From a checkpoint of a small mixture-of-experts model trained on Wikipedia.
Training: a variant of SOAP for the experts, 353M tokens, 5021 steps.
Below are experts of layer 5 (counted from 0) of a mixture-of-experts language model. Rows are named router (the router's row for the expert), gate (a neuron's input weights, with its number), up (a neuron's input weights, with its number), down (a neuron's output weights, with its number) and show model dimensions 0-191. Each number is 128 + 24 x the weight over its row's rms, rounded and kept within 0 to 255. Numbers have three digits each.
Before each expert's rows: "comes before" lists some tokens at least twice as common just after its tokens as in all text; "mostly gets" lists some tokens that are sent to it at least half of the time. This comes from a sample of Wikipedia text that the model never trained on. Tokens count by the router's weight.

# expert 26
comes before: "\n", " |", "==", ":", "===", " =="
mostly gets: "==", " ==", " ===", "|---|---|---|---|", "|---|---|---|---", " Location"
router:115106142107151090154174102150135146153127119139126084072093151142133143137101130148118130156101093142116118088125110133136179104138133153096140152133181139117126144114149151116125089124122113119106146089075104117080135123145130128161148131141137140107118143133100129126098137122086133112143111123158140104147134132162152147180145119133148192134141120102099145109104139119179098149204170142124089117155129103097111076121142153131165115123123157134140122167166153084100168127097129137115127128115107076107120081129135101112112169117149135158119098131113123130124114157129166136
gate0:148132143135124143192127167106073170153158120124100098126120121154143120091114143117131136185151132100151173102106103143128147130163132122108077156134104069127168114179103161135126167146127109134129051125122108094114156123106150129120106137139113139112164130087144147116108095138100153147149147094138140091178138091155169136129167178161129126188146118114149108151094136132143145133156122145106113129124118108134142098103153151127126070086120157110139104114134140076131126154108118087123120132120129131128123140149103127113124108134128131134135128094107089126151139129115142125
up0:119123162130125131205160120117111204159144094107106088139144143151135118119095167088136158170115097132146158110116096158095147138163140141127096103123129086124160091164110153133128167148098134144127113143151115056110164097107176133106136129133119173112152140073127139102079086140085123140147116126133139094165128105136163107106161164166119145138143139127141119144116127147145151146143130098114110132118139114121132105108143126147102072098131128118112121126137130056147131131114121093115115119100139121131106106143117126124123116141105143132124117098124067102136113131118136140
down0:137142123116145152148158132128140115150143178153121114096110141117142120118079131132143119107127128146119129140153155132125101120117126138189142150099180106136155131123113102157130135135157137054164116124122098144109148132123133108109093124149114163154106129128175102143141112144095142092135110154194141143098159124140156140135104113113127070154112119157134105108130148137182118134157094135114144085139122145141103148150125135148139086076136118154103110107124120159135146141084144086131075086137095097105143084136100119120135097142129141133167122138114061107112081126079107110
gate1:123091169102142112122166114143141126157090164098116139115070104153103132147097161100156108194093151140101152166137120115130164138081094164120137099122120117083138127123142088141119160121123115104146156125096123117150091090127146118128166149148128124133169120138126142134149108114143146112109123137123144142124129080124158134131131138155150172135127157127133103108117143103126121170132109105139153150144147146129108135102184104138158151154190096126180138151132149179140135155106167127128125167157125152120139111130117145156169100128125128156085137100126181131137149162097137176
up1:128058150090131125101143124138130139108126133087150140103092115112161130182125125131180146174110143105110114132125117146108138127135127160147112123107116137091165114133168131161118142149113104160145117133123122131113121103168175126153123117122135125064141106161117123147107118074141101118098103147171138129120115088086139128125115171106121189141159193109121108106108149133101111169129098108110126117130124104129083126122121139134117124152142093141160153157081151106126109165090115104147165206162133156122131117137152121119106136142122135115104128127147159108127150124111152174
down1:123116118107137165130139161132146166111106099112134111157074173097108128107113150051135102149121129081110102166131159076141147116135133131100099096152161100114144144118135148110103161115130131136137122118101180118163113095099148152153156148071098136111127155150181158096149101114130155116115161110134118103149114117119097123124120122110142156144145078144150116099127141117088138120103120124189158122135162122074155152123153142109090120139141096070115138148141135135147126155103127141123131113161190128148116100135103116128138133134137171149142126121129137157150102131136104161
gate2:117128108108147131138106162078120123163138093109129110128128158157116108165135161119157146164136151139141143149118157116110141110152108137074127123096124147127100076105129088108122142115133134119086137125124122165129143140124091139127134185095142147149097156156115136151106144145135096131134115106125149120085100172131146146169153144171092143102109165166135155099108140147064104112169148149108121103132129044149139138122112153115171168135130109124148067187139142139139133137157152143144132179159151177135124154115140139134120163126149142125132131126159162142128129158123132114
up2:128150141138100121122159144076142102141126121116111162102103130154143118129153149136113123129117145122151145121179146074139172172130127124118133102201120124171141118110119114077123123131112133156134076158128145121067172117146116115132125119101118118167118072121101181116140114188091150109153136105144146122154161120155122180125111090135139138144112145164122096093091128143106173098169151144154149100110126140179130133198121135104125134111115125128113108140147101111105150142147121128134113148074101146116140108106132163145080098135125148125116135138108124142127133145123114152
down2:120112106099123088131119125142103194166130150149117136113141134096087120135132149171137124127152106138206132137129142170147141123127152092154097137138144127111105146160122123121144103138163147115139163100130116151106133136103068157153103138119100117126130120132114162147111152130114133162109114113123120133139104105101144126113099087124141147112132134102137147064106098155085088087136107116114171142123118127108144160102125121155132108088135112125094130167117154129118148105118120117129124145123179119144125134139112161076110117152171151102155132202110078184136132146171082116
gate3:128164140158144144160137147154102111119144131145083155097122120134112107127134102138136165158106100137114152092105135132125092149125103098106136106128106121148106114166123158111130123146134133098178112062112129111154082124100134142133131113169157109118165122121152145126107091115113149156137123120106159151128099143114163147155123098123124150085117125102148126125144103148102153135134144146134119108133138123098124156114134196169117100149091145090082136116133169097124179153143128121121109166134148155163139150090146085118151155156117108130162205120125113120072151170114143174
up3:097099141114099111116148130147153145132097157131139130145113137093133189157144144115101099095103118111171119143164099146110153165157131096141120155152098123129105147097110149149135163152140136165046159144133138156136155157126126152110118154078139132141149177115119070145154125138170132100154168123150137130132117132152104105137115113138118083142136121163114126112105139152134091125158102108153124187110117120156126113191128071086152140135119135154148134116131092141159122150147109140096120102141160124092107112152132161113109094106175138143086145128141150135132122135142155110
down3:091124120146121131128122097155093106140134111122135121148162164094152123134120139114141134116140165124099133119121114110156107144148149115136139131145122129128154069165134131104125130154105072124157098105116101084137129106144178120119118154136127159183139121169181094108125129119128103126104147137120134106103087085122117121138121172106157115123140132128125115145139131139142132118130139081094120119187174132165148175087108058111149101120126134154090165108096139082098146113127124087124115150134142158171089099101113157094148131104119102130197116126148154097112103141149144109
gate4:118145100164120066111132175117136140138132159150151139120108111107093154143117132122102141134117118095132104148093090146144153144126141177151108120159184121118125137114179115107123144134124174132118150131172144123140148136116111204148155158135113114122138110113132141099118122165164127152103146122176172085130091110148145111145143142117114105135123137109176126143084083113133115120129140124126126126139118142160120143122126134148169097128118122130151101112115150131117105111062114128097077193144108152073132148134121124122178190106125124102125136144121116093174161136134136111
up4:098156113099149077132144124099142162135119123164105130119121128151090151158157112120125141108112177120113139170138131125155108117101163139130108131144163115106110113124126111111129125144131129127090129119146124162125100158111139132157167153123133147122151133112129133157159107169134116148116097132174211102106110141135131125144180119096130112181106085142127111145135078097122103134161136125099107109122099131118068124108125132134145121154128127126162149124106133156115136123069172157139135152161127159112111142166147121087214147097125159109122106114119130134163140091079148103
down4:151137135144142101175165123123158179137149076133111133130107143118144115120088171152106108156140167125115098119158134087144172086125102134143111150104113137113123098106093138151162098115105099121105136084153153112119140129151108137150141123124179098127176076117115121134124095133086100111108083149125118130133148151155144133128097126123144144068131104099125092135094137098167124128152117149138164142147072137115126128094131120126133144087124159112111139101133128114080114146113107121194133133117115165162099111150152096115126146157120159176169120163159145122114116117154125111
gate5:125098127097096144136103148165144124123135117098103097164124142148108159126148099123134103125102142141077152124143084121132111131097099217133095132138115103117128147131139112126099119159099138103137143119142092107115143109104170116129123185145140125117083115198131135152149103132089133138105101127131117147111131146153102136119138125118080097124112110152117122115175143114138128116151170101103080120160075129141140164180163149122185122114091090079158126117158110098128123111106132159106124086155093127128121109129150147101152119138113112129143111147111177124155115119149110113
up5:101143107186108145123132120146147084160127117100131118152129117143116117139126118099117127128136096123150107102112100131101152123064061165091087140116124153151126118132138125127120155117094164058103144120108156110161156127124148122137141158117164142103084101122101150145139148147159096147125136146133131181165079163144098112133159185103124078142117134131132117121124136132118118127128155129186111130151109133121160111154149103101188173132135094118097102150141127144135107124127146111129157085170140112131126094109168147113113157126130107089154166127129127144126084125143138128
down5:149155099154122103118128100092144101141130174150116122152111115127114129152182136127124133144133134160094121113194105177134110153166064145106160114132132127127078104141152145108120089137135157174127120114129164122174157109138125132109142131117175133099152125118132109110109139126138107134135171158110109139133152185136148124111176143122158173083128133147121153084140106120054160147148132122125121117141114100121160072145163140131112150143131122129144155136121107149133149094138127106114117088151136100162122103118099176119120141095129103119140108135134114148140139138070142078
gate6:149151124082132135099133060105142107129157125136134104082142141105131131116133136139107082151125166103127138121158149117119134121115113147094156077133156144143166114151105114131122142117150146111132121129121183068150103131107115147115146076136141145137077148144118113087118139179142105186131161127170146117203143121162117136140139106174126117110075134070152159120133150125114116119129144163115128095122142088122096134101146149130133133123131130136141100128136149124094103099124130151120130149186133143107081126110175162085119141146150147129132123115112131110144107111107171155
up6:130087107147118147146098190115109150134105130129134139142111104147120140129119099095165178104128104160122131145098115161144117121176141117142122153135106140095123137113143147147125085143099106139123117091123066196119131141131135094143081138110095094140176121119144140180125095076121154077135103141117086120070124129075132120124106147106112118142156109191124102134122097154145135128102129090135141162125150179132142136150128126112123101139133141095142134095139105151173156145142137113119101123069134132148126148149088116184120117123109123140141132117147122124151136144149097120
down6:143142153118109175090103103137159139101104140134138105147147117125120151146117088094130161133156153181126098108121092075146136130142123130157153150152179136155133126079159130102147119123079110173101136140095167087159188137122164157120176141155135111080117110125105135164157124121103118140101087156142131127087100161120103141123116131134119152093112155105131152118121131137120173127137103135074116176142121133120103107122158164121121133101137136147100152136147131123147148122159129127120134171166168129150097115109166133151123111177133100112104115117098078158154130119114138129
gate7:130111165112158107164135090125125114146144103117145092134125169134117123153130135123189120112119118100107142115105138115129131115103133128102076176164164156092131173144109110101115075131132107123154109122137100112117131107124120122127092151120152146126110116131150116126114103081098121093105111107149129132130120121116143134115135101119156144142119128136156144107171098111108119180149164123085143152189114107135105169125187109125110129091138092100188129110084104108124145093121147134153161122176168112130134085136145086168138122134127110119144108152122180087100118122077134106
up7:099137151130150134138117064125127122142133150120159166107094123125100152098168104096153117143144164122124137099121093128080123114136139161079088169119117117155146138085116129141126136124131128147105140163154149139112121104153109155150144139134169121171121141134081123100141112081116099124113137125188087171133088105110120126134144172089152124158112114121083134124112137131093130137129124153160112134129093111072136124134185148108107103110124154118130101128159127124129190057117146164134130139146136125116098085150130163129126111121161117103155136149147114133121074118093121106
down7:101137109099155127116100138115148162137108130137104155137137159115134107154123128113156119136168132099136162092176148136117116120130129159114118130138084083130095170130126115118107118124131152156135112131141112146151159155111087119098118096128175093098104098118120130111091135182108124165133165172174155140202183117130108101164125106087089168148152140143142108113128158134109142122124168137143175087124133165087133105111153111111129133143167134135126140146138173124098131091126166117122079123110122192163153091145114145118112118112123121116106167123133120144123136105126146108
gate8:143084139151137097115149123160119151109165138149140165153154102168105127159167117172120154178164123184145143146138154115115150151153125155127116106135143120145121130134155124102151110120104125135181164101105148147121144164133163150135090118146131115100169122186116129152162138127102136111109128132211160144105126168144126106108145098127140152127160120152098137067146122116163129153148099121146103148166168102107137126120123135128115143110144099149163150104139116134117156166143146137111123120135154104107156142119152167137114115124155138118149127138120183091137134110194164113
up8:158127100099142168157077099145188115183084119119109113101136188116163142099126130126148067103118144129107178106123118120128137129100168117096133146089128112140161107151109124179132141144134095144082111127139111150163115068111110113151135132138157152132104127128146143141151118131165119136132133097083085110155132110127152136121126113109126101144072146104125162151146131130099123135111148134118128115074130141142127129126126152114158114139149156062119165129131123103138129105122129133124155130120158153130114091153105140122170125108094126151096112135168092132098102127092081107
down8:145101143162152125128136139107149150132137138142129155107155115112098169149096126116128157142086164121122130133102066116126116121086136120094105085142120148145092112143088128144128117139110131121135150109145127140138150168135084110159100096158095143121176066102102138149142104111142135144106152141111130166166187119143114131122178131125116142148080126116161126150072117113159117102160149155142150123133145127126116128107113152132062103124178109148125119123111135177130126151122143084102079145128148110118117123133162127152119149076131139132137156090137139182137080143086135149
gate9:128115096157130116123122100130088170117115160164128116113076106139146145169160115162112164154121126128089148134106069089141117156103129106144117154107098109129142082096170130097143137113105149112114157106149097154138124140099122109191129155134133101115112117120083108115126088121132139121169139122107124083140101123153123161145132157095114126125122127128134147117126070153188128106177140185127081127100126134139155140151123107182106104155138101107144135150122170120111122097130128123099144164155119136090115146142102149075124106096106165135125142136127140154117128100097135150
up9:151170176123144122156153177096139100164155117114130151162173139134135107103125158110133110105156139157134135149158136164111175139160116166130133143135144149164115138159122127161115135135146119119119104109136132134125162147119135127068096122131112088120139137103150134152109157116140116166113133189139130174098151147134133131096132109167129105149110111121152136121137181102061149143120115151147139167153137112115116146142119141119143161131082124134126129093103065121117112149143148139162130112107106122159147130111133129126065186124174116145095100123132111141132099174154137184
down9:155104111095168140084107092109124108148130091139125155132124134116128079113067118088139132123115134141131147138096101107140171165169139132112091149109090170149081109154140124130137114111175149094095128107119114181116142163112118132149162109144139109076101136160129124147126150118082123139126186129120137090160131123159107114148138135144121126138075114127122124137119134107080124114147200139159115061129141135144129145118157124127154100139111138135121139132134126128169124128137095149151127116116141151134174101114145153132123151120182155141123138141087106120177123089094135154
gate10:162141149130139151105104080103106090128177122096139149103124132082179130144129129121141127128104120129138112114085138111154207110067117125138136150162165108149168136122104116112113143127125165068101126124140109146135137118117137145113113130103132106149168160131104160107148092104089179164123137141144121123112139127118130180121162135138144134148137146115134142093115162174144123149143133050176108091120129137187131115108085158140162079110136111127120125126150116125074162113108136127132145146146151132105150163144117125123122133149139159118123121147093145126117105122097128146
up10:118134126133141125177104169148131112145191142135141109132117131133080127115119135136171112125155098115127105118143122121144139162133144134098141201131112135120152146133102172156103127138138091131104118093153139172116156133131115107150116168128118110138120166125136114143124146107139130158124139091075132122147122122140111119122109087169106117131131125117140098142100146140110144071100127178108141129129138116078110167120102141142107129117137105143171102135142072172137117111154124129054121077147106138137135134152131138100201112170119101116105092160160136162156154168158133143
down10:125134142128119092142159123118110166128122101127124097147102112095103157184093102133127140138133097120113142153167124110130137130086077155147120121158156143103121080118108163099135103136065081131145135110162125156132141113098186103138160112169141147148104128103149115139128117149142150156180126147117160133105163114144173144138119159140146181129139129134159127136130142097133197115148119112131120138142140108130131097109117140114102146097160147116131115118162128138167147135130133102090113143120166077070141154137140138150142148170106137117112174142168146152088151107161149109